{"num_hidden_layers": 12, "hidden_size": 384, "n_experts": 80, "experts_per_token": 4, "d_expert": 160, "d_shared_expert": 0, "hidden_act": "polyrelu", "moe_layers": [1, 2, 3, 4, 5, 6, 7, 8, 9, 10, 11], "router_score": "softmax", "normalize_top_k": true, "routed_scale": 2.5, "balance_loss": 0.0102, "balance_bias": false, "router_z_loss": 0.001, "init_std_router": 0.00813, "lr_router": 0.000905, "vocab_size": 32000, "norm": "rmsnorm", "norm_eps": 1e-06, "tie_word_embeddings": "early", "optimizer": "adamw", "learning_rate": 0.00122, "beta1": 0.95, "beta2": 0.99, "batch_tokens": [65536, 131072], "max_seq_len": 1024, "train_tokens": 1000000000, "max_steps": 10804, "dataset": "wikipedia_en"}
Below are experts of layer 6 (counted from 0) of a mixture-of-experts language model. Rows are named router (the router's row for the expert) and show model dimensions 0-191. Each number is 50 + 12 x the weight over its row's rms, rounded and kept within 0 to 99.
Before each expert's rows: "gets" lists some tokens that make up at least twice as much of what it gets as of all text. This comes from a sample of Wikipedia text that the model never trained on. Tokens count by the router's weight.

# expert 66
gets: " of", "b", " in", "-", " known", "or"
router:46 48 53 48 49 54 47 53 49 51 60 50 51 49 51 48 41 43 49 54 73 54 55 65 57 57 46 48 32 60 53 45 39 47 60 44 56 53 25 57 49 42 34 53 55 49 50 45 51 52 47 40 48 22 69 64 39 77 31 41 54 52 57 38 71 35 40 42 66 31 51 47 50 55 35 48 47 41 91 28 49 43 44 46 32 40 58 61 54 85 50 54 48 77 49 38 62 73 65 41 54 48 51 47 56 56 57 20 50 58 50 49 68 43 53 68 56 52 48 65 48 37 36 45 42 51 53 77 52 39 53 59 46 66 61 50 67 63 43 45 63 66 48 45 50 35 82 48 66 47 47 49 62 38 60 42 40 52 66 45 41 40 52 45 45 51 63 59 51 59 52 13 42 64 39 63 45 56 54 60 31 65 49 43 65 48 59 54 47 29 43 43

# expert 24
gets: " and", " ", " of", " S", " 2", "S"
router:52 43 50 49 50 54 47 51 47 51 50 48 50 50 46 50 47 41 98 52 34 33 39 48 36 55 69 48 34 50 55 48 73 55 54 58 78 46 33 49 55 59 58 28 51 43 46 49 57 52 47 76 48 61 61 23 53 65 51 52 49 53 42 51 53 67 60 72 29 35 55 47 53 40 44 47 47 23 52 69 41 44 51 38 38 47 35 49 51 56 52 47 58 41 41 43 48 50 50 43 53 47 54 48 13 32 33 46 51 15 54 50 74 32 51 62 46 53 63 70 48 42 78 55 67 56 53 51 60 63 50 54 48 60 57 43 70 63 40 33 59 40 47 46 47 53 65 51 53 49 61 48 50 68 64 29 43 32 70 63 63 75 51 44 54 54 48 45 55 29 75 48 45 43 48 27 46 53 62 71 33 43 52 63 32 40 60 43 61 67 41 37

# expert 67
gets: "-", ".", "|", " he", "===", " The"
router:49 57 47 51 53 50 48 50 48 54 81 48 47 54 48 52 49 55 26 42 32 48 56 56 61 43 45 39 50 50 52 55 71 24 54 50 48 47 42 44 40 40 73 44 52 58 48 47 52 53 47 51 53 24 64 58 60 57 63 53 54 49 50 47 50 48 59 39 24 61 53 49 52 46 40 48 47 58 66 50 57 76 34 52 28 61 63 51 75 49 52 63 48 27 48 53 55 39 34 61 51 47 52 48 41 53 32 63 51 90 54 62 52 53 52 48 39 51 59 46 47 38 59 58 66 57 51 41 34 46 57 69 49 59 57 43 34 51 38 51 62 56 46 62 45 58 70 50 65 48 40 65 50 64 59 74 19 39 61 49 90 58 51 56 47 42 49 45 54 43 47 31 23 51 63 75 47 50 51 77 59 51 52 24 42 49 43 74 43 72 47 48

# expert 9
gets: "-", "\n", "el", "k", "na", "age"
router:52 63 51 51 49 49 48 51 53 54 53 46 47 54 48 43 70 48 43 50 60 61 65 33 63 33 32 44 49 54 48 48 72 31 80 36 49 40 40 51 52 43 42 26 49 49 50 50 51 53 50 35 39 16 32 67 52 78 40 38 37 46 54 49 44 66 67 60 60 38 52 49 48 39 59 48 48 71 76 43 54 54 06 64 34 63 59 47 40 77 42 71 44 25 56 48 65 49 31 55 51 48 55 49 57 65 34 34 54 63 77 53 43 51 47 50 41 51 46 15 48 88 32 42 47 42 52 54 11 29 48 62 48 48 38 51 70 39 46 47 45 52 50 69 51 63 32 51 59 48 38 53 48 74 52 42 56 67 52 47 50 53 51 70 39 51 63 45 51 82 60 46 60 46 56 68 63 44 41 52 46 40 44 70 41 46 44 57 57 41 61 53

# expert 15
gets: " (", " a", " an", " per", " 1", " as"
router:48 43 54 48 51 54 48 52 51 52 40 44 49 47 47 49 80 52 45 50 20 47 61 49 67 41 53 55 55 70 25 46 51 44 44 45 53 64 49 19 40 53 46 48 56 48 31 46 58 52 48 47 21 84 28 45 61 27 52 56 37 31 54 44 35 46 49 33 24 60 54 47 53 39 49 47 47 65 47 47 46 55 77 67 51 56 66 43 56 38 48 53 48 58 37 51 44 36 47 56 54 47 52 47 51 40 64 61 53 62 60 58 67 57 48 44 38 54 46 36 48 52 53 77 41 53 52 30 87 63 44 64 47 49 50 67 45 49 69 62 51 58 47 53 50 31 76 69 64 47 44 45 59 55 38 82 44 24 55 57 23 57 52 56 56 63 70 47 50 52 51 70 60 38 76 58 41 42 49 35 42 50 55 60 54 65 33 33 45 56 34 44

# expert 77
gets: " ", " |", ";", " re", "==", " •"
router:50 58 43 54 53 54 51 52 50 50 58 50 55 49 48 49 22 51 68 58 66 22 58 48 09 52 61 35 59 75 37 62 40 34 42 59 44 44 61 81 52 45 20 37 50 48 61 51 47 51 48 47 48 84 53 58 46 49 52 43 56 41 63 41 81 54 48 49 31 69 51 51 51 56 42 48 48 40 42 53 47 52 43 51 62 46 50 53 48 81 47 51 46 61 44 53 60 58 45 51 51 49 51 49 32 54 73 50 51 64 39 46 26 16 37 74 60 52 48 22 48 52 61 57 65 51 52 57 59 54 40 57 49 38 40 42 68 23 59 45 57 43 48 80 47 46 75 61 51 50 58 64 47 50 51 75 67 38 45 62 46 78 51 35 50 56 72 42 53 44 63 81 68 34 67 33 47 52 51 29 49 66 50 52 45 27 50 44 65 48 64 58

# expert 49
gets: " ", "s", "-", " (", "]", "("
router:49 54 51 52 50 55 50 50 53 52 33 51 50 50 48 50 46 46 33 25 50 50 36 44 52 46 45 50 41 44 34 74 27 38 48 55 40 54 50 57 57 64 40 37 49 57 57 47 54 50 50 48 48 49 72 55 34 62 37 58 53 52 65 50 39 49 55 51 30 37 50 51 54 58 38 48 47 47 69 56 47 50 31 57 58 54 18 33 59 71 51 56 46 48 65 58 43 49 52 57 50 49 51 48 34 37 61 52 54 61 47 65 56 30 65 35 51 51 42 18 50 50 39 41 43 41 51 79 36 10 59 51 49 47 41 48 44 49 61 81 52 63 49 51 54 30 65 46 39 49 36 48 52 51 49 47 35 64 62 71 35 17 50 60 46 49 55 47 50 59 67 29 56 39 59 55 45 48 48 72 58 45 49 44 40 55 46 39 37 64 52 18

# expert 34
gets: "\n", "s", " city", " area", " government", " County"
router:41 73 44 60 51 49 48 51 51 57 49 46 32 55 51 59 70 36 61 40 41 65 39 43 47 48 35 45 46 34 45 84 69 90 38 41 77 61 51 51 49 68 41 36 48 59 58 47 54 51 46 43 26 34 51 40 45 38 50 28 64 48 44 28 47 52 59 42 39 42 52 49 51 42 40 48 50 62 41 49 56 67 40 58 74 51 75 46 77 40 48 74 40 50 46 54 55 57 39 52 52 48 52 51 57 29 61 54 48 66 41 41 44 56 62 74 41 50 48 71 47 53 71 37 38 73 51 39 73 40 44 50 51 64 65 43 48 68 57 25 64 39 50 50 43 56 67 61 58 50 49 50 50 33 53 55 79 50 37 46 79 49 50 79 36 50 36 56 52 39 51 61 71 39 32 35 44 47 38 58 43 37 49 39 67 61 39 57 40 45 56 58

# expert 0
gets: " and", " of", " with", " by", " as", " on"
router:46 31 51 48 53 54 46 53 53 55 60 46 51 51 46 50 43 52 67 55 75 51 22 47 53 50 47 53 72 54 76 54 40 67 59 63 58 57 68 26 62 63 80 38 53 55 63 48 63 53 46 46 44 40 48 55 40 64 55 33 23 33 42 44 55 38 60 63 45 41 52 46 55 61 34 46 48 47 62 63 79 52 06 48 54 59 49 38 60 56 51 49 50 49 38 60 59 76 73 38 51 48 55 47 41 37 88 43 54 77 42 68 43 30 46 72 28 53 54 35 45 50 42 40 37 30 53 45 44 41 43 44 47 45 33 75 82 35 75 53 59 58 47 49 21 59 56 43 41 46 66 63 58 31 52 60 49 29 48 76 49 37 56 46 50 68 61 54 56 40 60 62 47 51 50 49 38 35 48 41 48 27 66 64 68 49 58 54 77 49 43 68

# expert 19
gets: " a", " ", " and", " 1", " \"", " 0"
router:52 49 51 47 52 54 50 52 51 50 51 49 48 49 47 48 43 52 64 63 42 78 52 44 56 44 32 37 58 44 33 57 56 32 45 61 61 58 71 36 58 68 33 41 53 38 37 50 51 54 48 44 23 58 30 60 52 67 53 39 60 37 55 60 50 57 74 34 35 40 52 48 51 43 45 48 49 72 63 67 43 82 30 67 57 59 27 48 54 74 43 49 53 28 77 46 53 47 53 62 52 48 48 49 37 71 00 68 51 65 48 63 42 54 25 28 50 51 49 39 48 66 82 41 49 36 51 53 36 42 58 50 48 59 47 53 46 62 63 49 51 31 48 57 73 48 47 47 49 49 49 52 54 54 48 44 33 41 37 36 57 47 51 44 46 53 78 37 52 60 72 41 53 58 62 62 47 46 54 46 51 63 50 48 49 41 49 70 37 43 51 45

# expert 44
gets: " |", ",", "s", " in", ")", "\""
router:47 49 55 57 50 55 49 51 47 52 54 49 55 50 50 51 34 62 26 63 27 65 54 75 57 54 70 63 44 48 52 66 48 53 56 50 49 58 74 17 45 54 58 35 52 57 58 47 53 53 46 45 56 12 47 68 59 65 57 51 48 47 37 51 44 42 33 51 71 37 51 49 52 44 34 50 50 51 69 63 49 49 49 51 58 55 44 47 73 63 43 33 50 61 59 37 43 67 42 54 53 50 57 48 71 37 62 41 50 42 66 53 59 61 53 49 58 51 49 38 49 35 54 54 67 65 51 56 57 55 59 62 49 41 76 37 70 48 26 38 45 41 49 32 51 54 66 49 68 46 54 53 60 50 55 44 63 44 47 57 78 63 52 47 55 76 23 51 52 42 64 43 67 49 81 62 54 48 55 62 57 49 50 73 51 92 43 63 42 48 59 48

# expert 79
gets: "\n", "===", "==", " is", " was", "===="
router:53 57 54 50 48 52 49 51 49 54 56 46 49 50 50 49 42 40 68 18 72 45 49 61 34 45 64 53 52 66 54 64 43 80 53 33 55 58 45 61 56 48 55 26 50 51 47 49 53 52 48 41 22 55 60 41 35 40 29 53 59 39 41 67 48 57 54 47 33 47 51 50 53 56 34 48 50 49 62 65 39 63 24 67 63 69 57 50 35 62 47 65 48 41 65 52 43 48 34 40 51 48 51 48 50 77 77 71 51 28 60 57 34 47 65 73 58 54 52 46 47 41 72 38 64 52 51 56 51 67 49 50 48 45 61 56 51 44 57 55 63 38 48 43 47 23 89 69 54 48 63 60 50 46 57 47 42 43 55 40 68 43 49 55 49 68 47 41 54 42 40 45 54 33 78 42 51 53 61 41 59 59 52 54 42 36 46 33 54 38 71 44

# expert 39
gets: "|", ":", "=", ".", " He", "-"
router:49 47 54 49 51 52 46 53 54 53 76 46 49 51 47 50 49 56 25 49 42 32 58 41 22 42 44 47 65 36 63 66 64 26 66 69 46 44 30 49 51 04 50 48 52 57 50 47 53 52 47 52 48 37 33 45 61 31 73 49 66 65 33 64 60 40 49 55 58 60 50 50 52 56 30 48 48 63 38 34 40 26 63 41 46 56 50 40 65 59 47 41 52 46 63 53 76 39 53 57 54 47 53 47 36 36 61 38 52 99 52 33 55 56 49 44 49 51 48 53 48 40 54 81 59 73 52 60 68 25 54 37 48 47 55 62 69 48 64 46 48 31 47 62 42 70 75 37 79 48 41 47 30 65 55 47 61 45 60 61 64 33 53 41 58 35 43 50 53 54 45 37 48 28 77 71 49 54 50 55 49 58 47 48 47 57 55 63 71 33 48 55

# expert 38
gets: " to", " ", ":", " in", " with", " who"
router:53 45 52 53 47 53 46 50 50 53 42 47 48 45 48 47 64 51 45 54 48 70 21 42 38 41 63 62 58 71 62 66 53 70 56 57 60 66 63 35 60 78 69 67 53 51 63 47 51 49 47 47 27 31 49 44 38 41 43 53 48 41 57 27 45 43 41 48 40 50 53 51 51 49 53 48 48 26 54 78 52 35 54 42 37 64 36 41 62 33 57 51 53 62 42 48 40 37 52 31 50 48 52 45 45 28 55 51 50 42 45 68 49 57 61 13 50 52 50 56 48 42 90 53 38 70 52 69 49 56 49 40 47 48 64 61 31 48 55 45 62 58 46 32 52 30 66 63 48 49 54 57 37 58 48 56 29 65 51 53 30 46 53 54 53 45 36 41 54 56 51 56 40 47 44 30 49 48 50 81 35 58 51 56 69 60 52 47 51 53 55 65

# expert 71
gets: " in", " and", " was", " the", "-", " his"
router:48 44 50 51 48 53 46 54 46 53 73 49 48 49 46 49 66 60 52 51 50 46 00 56 35 39 17 43 41 56 30 48 61 31 57 58 54 62 51 59 47 82 44 44 55 52 51 48 56 52 47 52 55 74 34 64 60 36 48 49 56 32 33 58 58 27 22 49 58 49 49 50 52 40 45 47 48 33 62 35 66 37 43 42 47 53 34 47 40 55 59 43 50 49 37 52 59 82 59 63 54 48 53 47 54 26 47 31 50 46 60 43 55 64 40 77 53 53 48 57 49 57 39 35 43 59 54 46 65 35 55 58 46 32 54 45 61 49 47 54 57 51 45 66 61 32 49 47 59 49 48 50 45 60 45 38 45 23 49 42 22 76 52 30 52 53 62 55 51 56 64 39 21 71 66 66 66 55 54 45 39 32 50 54 49 71 58 58 29 34 31 68

# expert 21
gets: "s", " to", " which", " had", " have", " has"
router:51 50 49 53 50 53 50 52 51 52 28 48 52 51 49 47 56 49 78 64 45 46 52 29 37 47 64 49 45 40 43 49 32 47 29 53 45 53 64 96 55 82 71 44 50 46 53 50 52 54 48 56 51 62 61 61 62 60 49 59 20 48 58 49 33 62 43 40 45 45 51 48 53 39 57 49 49 43 66 49 42 24 38 65 33 51 62 60 48 50 45 61 48 16 44 57 63 38 68 39 51 47 50 47 31 56 34 70 50 59 32 60 45 35 46 39 39 52 51 40 47 47 36 47 33 67 53 85 49 51 53 44 46 12 49 68 43 64 57 47 55 52 49 57 47 48 34 47 43 46 45 62 53 46 45 75 65 64 67 55 65 35 52 52 46 47 62 47 53 52 41 39 87 60 42 45 55 51 54 75 71 69 54 67 62 54 43 62 25 40 33 50

# expert 40
gets: " T", "-", "t", " S", ".", " D"
router:49 48 50 49 49 53 47 52 50 51 27 46 47 52 48 49 41 46 66 81 18 60 60 61 39 54 34 54 38 56 67 43 51 36 62 45 81 47 62 50 52 58 63 55 52 44 46 47 48 52 48 49 70 38 55 48 22 68 49 24 50 39 42 56 50 62 43 55 56 36 50 49 51 42 69 48 50 57 85 37 60 31 52 54 25 38 42 57 55 51 61 51 46 40 52 40 43 60 37 47 51 46 52 49 51 57 49 72 53 48 57 45 58 26 43 61 27 52 52 40 50 47 60 58 31 38 51 78 81 57 49 49 49 36 54 59 83 73 53 11 46 33 48 58 40 43 37 56 35 47 60 60 59 24 49 29 57 60 66 30 51 46 52 44 52 58 37 46 52 57 47 55 71 76 47 56 51 47 46 66 44 51 55 38 70 54 53 56 55 30 34 55

# expert 4
gets: ",", " was", " were", " are", "s", " became"
router:45 51 55 50 50 54 46 52 49 56 28 44 48 49 47 52 65 55 54 51 55 39 35 40 82 37 47 42 51 41 62 62 28 48 35 49 38 46 66 25 42 59 49 47 52 51 32 50 52 51 50 57 38 22 38 52 44 50 42 55 71 34 35 37 39 54 52 50 67 34 52 48 54 56 56 52 46 51 35 58 77 48 58 48 35 66 52 31 23 47 51 46 52 45 49 57 47 49 38 62 50 50 50 48 51 54 32 55 54 32 69 74 61 79 40 50 76 50 46 51 48 50 63 29 50 47 53 47 53 79 50 52 48 73 81 49 35 42 60 70 41 43 50 57 48 20 71 62 59 49 43 34 52 68 51 26 52 70 40 49 53 63 51 46 30 51 28 52 51 45 42 62 46 61 82 46 57 53 45 29 51 54 41 52 38 65 50 62 55 43 56 48

# expert 42
gets: " the", "\n", " a", " The", " an", " first"
router:47 56 45 45 47 52 48 52 53 54 78 47 53 48 49 49 47 60 46 48 36 21 57 37 67 55 46 57 43 54 48 46 53 41 57 64 51 47 63 57 48 54 47 54 52 40 51 48 51 51 48 39 49 28 50 34 55 73 30 29 42 59 44 62 51 64 61 45 86 31 54 46 52 34 49 49 51 45 81 81 50 69 58 46 44 62 58 31 58 89 46 47 45 58 25 56 51 38 41 63 52 50 52 49 50 35 13 39 54 60 46 56 55 71 44 76 56 51 55 53 47 41 20 43 31 45 53 52 46 72 50 47 49 84 49 71 62 57 61 47 50 62 49 36 67 79 56 63 51 48 53 28 31 56 50 22 42 23 47 60 64 55 51 67 44 45 32 58 51 53 55 47 58 64 43 73 40 50 42 21 49 57 50 49 53 56 36 54 49 62 51 32

# expert 30
gets: " it", "s", " also", " mi", " held", " under"
router:53 52 49 52 47 53 49 50 50 54 43 47 52 50 48 50 35 56 46 48 72 53 75 30 49 57 49 48 54 43 44 72 72 41 53 41 24 56 42 64 54 39 43 69 53 48 57 48 52 51 50 57 65 70 60 51 53 47 57 43 45 49 42 51 59 49 24 53 88 74 52 51 53 48 46 48 48 49 26 48 49 60 28 55 22 49 48 57 51 17 52 56 51 44 62 49 46 42 53 52 50 46 50 48 63 62 68 36 51 19 45 43 40 52 57 48 43 52 51 30 48 12 37 41 53 68 51 51 25 42 58 61 51 34 73 60 51 43 56 15 54 47 49 62 46 78 82 40 68 50 48 32 51 35 47 37 53 61 36 50 59 41 53 60 51 30 28 47 50 38 50 63 63 46 54 54 45 54 45 42 53 31 51 60 50 51 52 46 42 48 37 45

# expert 46
gets: ",", "s", ".", "\"", " =", " people"
router:50 63 50 52 47 52 51 53 50 52 44 53 59 50 46 46 57 58 48 53 60 29 23 42 37 50 74 68 43 48 40 66 36 52 37 51 39 47 48 44 49 71 61 50 52 49 50 51 47 51 49 52 45 71 54 29 52 36 57 48 52 35 51 81 53 48 51 45 44 43 51 47 52 58 57 50 48 25 56 50 32 59 31 47 49 51 40 42 50 28 35 64 52 53 66 45 35 63 41 49 51 49 49 50 67 25 36 55 50 66 39 57 53 27 44 37 67 52 51 54 50 55 36 57 56 17 53 41 55 46 50 51 46 31 47 38 87 26 58 69 54 91 50 53 50 45 73 17 40 50 51 51 49 50 51 31 64 26 62 47 64 67 51 51 60 45 50 58 51 48 52 40 48 61 34 29 55 50 57 63 45 70 50 60 63 43 60 46 27 59 56 50

# expert 57
gets: "\n", "==", ")", " ==", "\"", "==="
router:47 61 52 53 50 53 48 51 47 52 62 47 49 53 42 51 53 58 44 48 60 59 26 44 42 45 48 49 57 53 43 50 53 32 41 33 48 42 72 53 57 72 52 73 49 45 44 51 52 51 50 50 12 51 41 38 57 27 41 13 72 52 56 54 50 33 54 47 71 55 52 47 47 50 63 48 50 63 77 37 62 47 59 45 62 53 50 49 35 26 83 54 52 27 73 51 58 67 48 34 53 49 50 51 56 34 31 37 49 49 43 60 62 39 35 67 47 51 50 34 48 96 35 26 45 60 51 42 52 52 50 50 49 30 55 50 68 38 77 20 53 46 50 64 56 60 66 28 43 49 55 61 44 52 42 46 48 59 60 22 28 76 51 55 54 37 65 52 51 58 50 48 59 52 84 36 46 48 43 42 32 53 48 35 55 52 45 40 32 69 57 49

# expert 16
gets: " of", ",", " with", " and", " by", " to"
router:54 48 52 50 52 54 48 52 53 54 60 47 51 48 49 47 41 53 45 51 53 11 41 53 62 60 63 55 58 54 40 68 46 59 36 40 71 58 24 74 43 81 60 58 52 42 57 50 49 54 48 40 55 62 55 48 54 27 16 49 43 26 53 45 68 58 80 58 38 27 52 47 55 71 34 49 49 32 70 64 48 35 36 48 38 49 57 56 77 67 43 38 51 47 33 52 55 50 37 61 52 47 53 48 32 39 56 24 54 47 38 58 68 41 48 22 70 52 48 25 49 43 58 64 84 55 52 61 61 47 60 39 50 34 43 40 74 42 43 52 56 75 47 25 56 52 54 27 47 46 43 58 39 61 52 58 29 39 63 52 44 41 53 50 54 46 55 45 53 51 53 66 64 50 51 41 53 31 44 34 61 47 48 62 61 50 43 50 38 49 46 55

# expert 20
gets: " |", " ", ";", ",", "-", "|"
router:49 53 53 44 53 54 48 50 58 51 49 46 48 50 49 51 99 49 42 52 37 53 36 35 58 54 36 50 66 56 39 72 42 59 45 60 58 49 38 59 39 46 31 54 53 59 36 51 57 51 48 39 66 78 31 32 53 63 75 27 25 54 48 32 63 75 47 51 49 40 54 49 53 76 58 51 45 35 56 55 57 54 24 53 43 57 65 51 46 61 54 58 52 44 27 52 38 46 42 48 49 51 53 47 31 19 59 59 53 74 52 56 63 41 42 00 69 49 47 50 50 22 48 47 47 54 48 45 79 39 43 38 48 68 42 41 65 49 66 47 56 41 48 65 55 40 34 52 45 47 37 51 46 34 38 44 29 53 53 43 41 52 52 40 26 67 45 49 53 70 48 33 59 57 73 51 58 53 46 49 24 46 50 47 34 50 47 72 73 32 60 48

# expert 43
gets: ",", ".", "'", " States", "),", "/"
router:54 57 48 50 51 51 48 51 51 55 61 45 49 48 51 49 53 51 34 37 61 59 17 33 78 46 52 60 50 60 40 66 63 53 31 51 48 65 41 39 50 66 48 62 51 40 72 47 53 52 50 52 42 39 65 58 51 65 51 35 68 54 61 51 88 36 60 47 21 36 54 48 51 56 44 48 47 27 67 70 45 82 56 44 45 56 39 59 50 36 49 47 50 54 57 46 58 52 66 44 52 47 52 48 66 41 75 49 54 44 31 62 45 64 53 55 70 51 59 71 48 57 56 58 84 33 52 20 88 40 52 55 48 44 28 43 55 37 64 85 37 58 48 12 48 35 55 46 47 49 39 45 60 57 43 65 58 32 38 73 63 51 52 51 56 65 44 49 50 61 69 41 17 61 68 71 49 53 50 64 55 57 48 34 59 56 48 55 68 40 71 54

# expert 76
gets: " and", " of", " by", " that", " at", " in"
router:51 39 48 46 55 55 49 52 53 52 41 47 47 52 49 51 66 55 68 51 57 35 47 48 40 50 56 48 17 46 36 72 55 45 41 48 56 58 50 45 58 47 63 47 53 61 61 49 48 50 47 42 62 84 44 56 46 78 60 41 33 49 51 39 45 38 53 44 26 50 52 48 51 58 47 48 47 50 61 38 56 15 22 57 54 75 50 24 50 54 51 53 48 43 44 58 46 42 54 53 51 47 52 47 26 53 54 61 52 62 45 45 27 33 51 38 56 52 36 35 48 43 46 36 55 68 50 56 54 74 51 57 47 39 39 26 46 55 51 35 48 40 46 43 69 52 64 66 76 47 54 55 64 47 48 52 36 27 41 47 57 32 53 37 53 53 60 43 56 55 55 61 56 52 61 63 39 30 39 41 43 49 54 77 57 00 59 44 38 40 63 33

# expert 51
gets: "==", " the", " The", ",", " This", ":"
router:51 57 48 51 47 51 47 53 50 54 39 48 44 51 48 46 61 42 61 57 59 94 43 28 51 54 49 48 20 40 47 43 35 64 28 47 54 48 47 45 50 69 68 18 50 55 59 48 52 53 47 55 43 31 56 56 41 45 15 57 35 41 39 53 11 51 44 52 36 43 52 47 51 62 41 49 49 51 64 46 53 80 32 47 55 26 45 49 38 55 52 47 53 28 53 61 59 45 18 51 52 48 51 46 37 34 81 65 50 44 54 36 44 23 46 44 48 51 48 41 48 58 49 38 64 64 52 42 89 36 63 50 48 64 45 59 49 40 32 59 61 53 49 38 42 61 36 37 67 47 49 58 62 67 58 67 61 29 60 41 68 59 53 53 52 40 35 49 54 57 35 32 47 49 29 38 53 46 64 38 53 51 50 68 60 63 55 67 40 55 52 59

# expert 13
gets: ".", "==", " ==", ")", " -", " ="
router:52 54 54 45 50 51 47 50 53 54 80 45 49 48 49 47 43 45 36 56 36 47 41 49 63 46 50 57 57 30 66 43 71 60 61 43 77 52 52 57 50 73 48 61 53 47 30 48 56 51 46 54 24 38 30 51 49 45 38 66 53 65 57 39 56 60 55 49 36 35 52 47 51 46 51 49 48 60 59 69 52 31 66 41 64 26 50 46 37 72 43 53 48 48 56 54 32 64 40 48 54 48 51 47 51 18 46 65 52 54 46 35 65 62 50 42 35 50 54 10 47 75 46 59 34 61 53 43 76 53 58 42 51 48 49 49 63 51 63 54 35 40 47 72 44 45 53 48 50 49 55 70 39 49 39 75 47 49 45 57 57 30 52 55 56 59 32 50 53 54 66 19 60 71 70 72 49 50 49 35 48 44 52 75 27 59 53 49 47 60 44 68

# expert 5
gets: " ", " |", ";", "/", " R", " World"
router:49 58 49 49 55 53 50 52 54 50 55 50 49 53 49 49 60 46 55 61 44 61 67 36 55 41 45 61 48 67 48 60 31 64 79 51 36 48 27 48 49 56 25 57 51 50 50 48 56 51 51 48 56 71 45 33 40 55 65 45 19 52 49 42 43 60 39 57 44 48 51 48 50 54 45 49 48 62 73 55 59 35 61 51 58 70 35 36 41 61 49 58 47 54 29 47 43 49 43 61 50 49 53 48 55 50 42 42 50 07 48 48 55 60 56 30 48 51 47 38 48 19 57 39 44 55 51 34 28 56 41 53 49 69 66 50 51 39 45 40 56 38 47 76 52 30 61 56 46 48 59 57 53 46 43 46 22 71 54 53 41 62 52 50 55 65 48 43 52 41 26 37 55 66 48 40 52 50 51 35 69 38 54 43 53 66 49 82 56 54 50 58

# expert 69
gets: " also", " 0", " a", " No", " or", " —"
router:54 59 54 53 47 54 49 50 50 51 49 48 50 50 51 54 65 56 79 62 61 51 51 58 42 44 32 49 63 61 60 49 53 89 24 38 36 62 37 40 53 53 55 07 53 51 58 48 51 52 51 52 65 50 58 48 57 56 15 61 39 43 54 71 46 46 42 59 48 79 52 49 49 52 42 49 49 19 81 56 37 47 53 48 40 61 65 43 60 49 57 26 53 42 44 52 50 62 21 47 51 48 49 50 62 21 28 61 51 19 35 52 49 45 37 36 81 53 47 47 48 52 54 45 52 60 51 59 47 59 54 39 50 41 61 50 58 52 74 30 60 60 49 53 43 44 58 53 30 49 70 60 49 45 50 39 43 62 74 49 40 44 51 48 46 32 49 53 51 55 62 52 64 42 63 18 50 49 49 46 56 45 53 66 50 60 53 48 40 71 54 50

# expert 50
gets: " |", " ", ";", ":", " MF", " Pos"
router:61 68 53 51 46 52 48 52 49 51 57 47 53 60 49 44 41 59 59 48 38 75 50 53 60 50 49 43 62 47 38 47 52 78 50 49 50 55 42 69 50 39 54 35 51 45 37 48 49 51 49 48 38 30 52 39 34 36 44 26 49 44 33 82 40 53 57 50 44 65 50 47 48 42 42 50 48 61 78 47 58 08 75 44 54 42 38 26 64 42 60 76 52 38 60 51 69 55 66 44 48 50 53 49 29 63 67 63 51 62 33 59 56 52 54 24 75 52 45 25 51 66 56 54 45 69 52 37 47 38 50 21 49 48 43 47 33 63 29 70 57 42 48 40 37 44 46 54 56 50 54 61 51 43 51 30 57 42 51 44 49 64 52 57 51 52 33 49 52 54 49 37 48 50 60 69 51 52 52 67 47 64 52 64 64 53 63 45 42 68 62 39

# expert 58
gets: ".", "\n", " the", ")", "==", " The"
router:52 46 47 46 48 50 47 52 49 55 85 46 46 52 51 54 58 57 46 40 32 45 66 57 47 43 50 39 41 36 41 64 57 29 42 52 56 47 52 55 37 56 43 52 52 57 42 48 50 52 47 44 43 40 44 73 61 76 51 41 45 59 61 31 47 51 35 35 36 64 53 46 54 44 50 46 49 62 64 47 53 42 38 49 52 58 32 50 56 80 51 55 51 23 67 65 72 52 38 57 57 45 53 48 35 62 60 54 52 55 45 48 55 43 49 90 22 54 42 68 45 47 70 60 41 53 51 42 46 70 43 59 47 46 44 38 19 44 59 46 50 38 45 33 59 47 92 49 64 47 44 38 47 52 43 45 42 61 60 60 50 59 52 46 48 55 56 59 53 37 47 34 15 57 66 73 53 44 48 68 40 62 47 49 48 63 55 74 44 62 59 66

# expert 73
gets: " the", ".", " for", " of", " The", " on"
router:49 46 54 48 49 52 48 52 52 53 34 53 50 51 47 51 29 36 47 48 52 75 59 56 45 51 14 46 51 36 45 57 57 36 57 60 35 40 62 18 55 45 37 58 52 50 44 49 49 51 48 49 48 52 52 59 56 74 76 43 94 48 54 46 85 41 59 58 57 64 51 49 50 56 36 49 48 39 30 42 61 70 59 65 50 48 39 24 39 43 48 40 49 63 49 50 53 42 53 52 53 45 53 47 72 90 34 58 52 91 42 47 39 40 59 50 52 52 54 52 47 50 58 54 81 50 52 87 52 28 53 65 47 24 41 38 21 78 63 49 46 43 47 41 34 42 41 53 38 48 50 44 38 49 56 52 51 46 48 49 41 41 52 55 43 43 27 57 51 62 52 37 48 48 62 56 45 49 50 42 42 70 51 77 41 44 45 52 55 52 46 46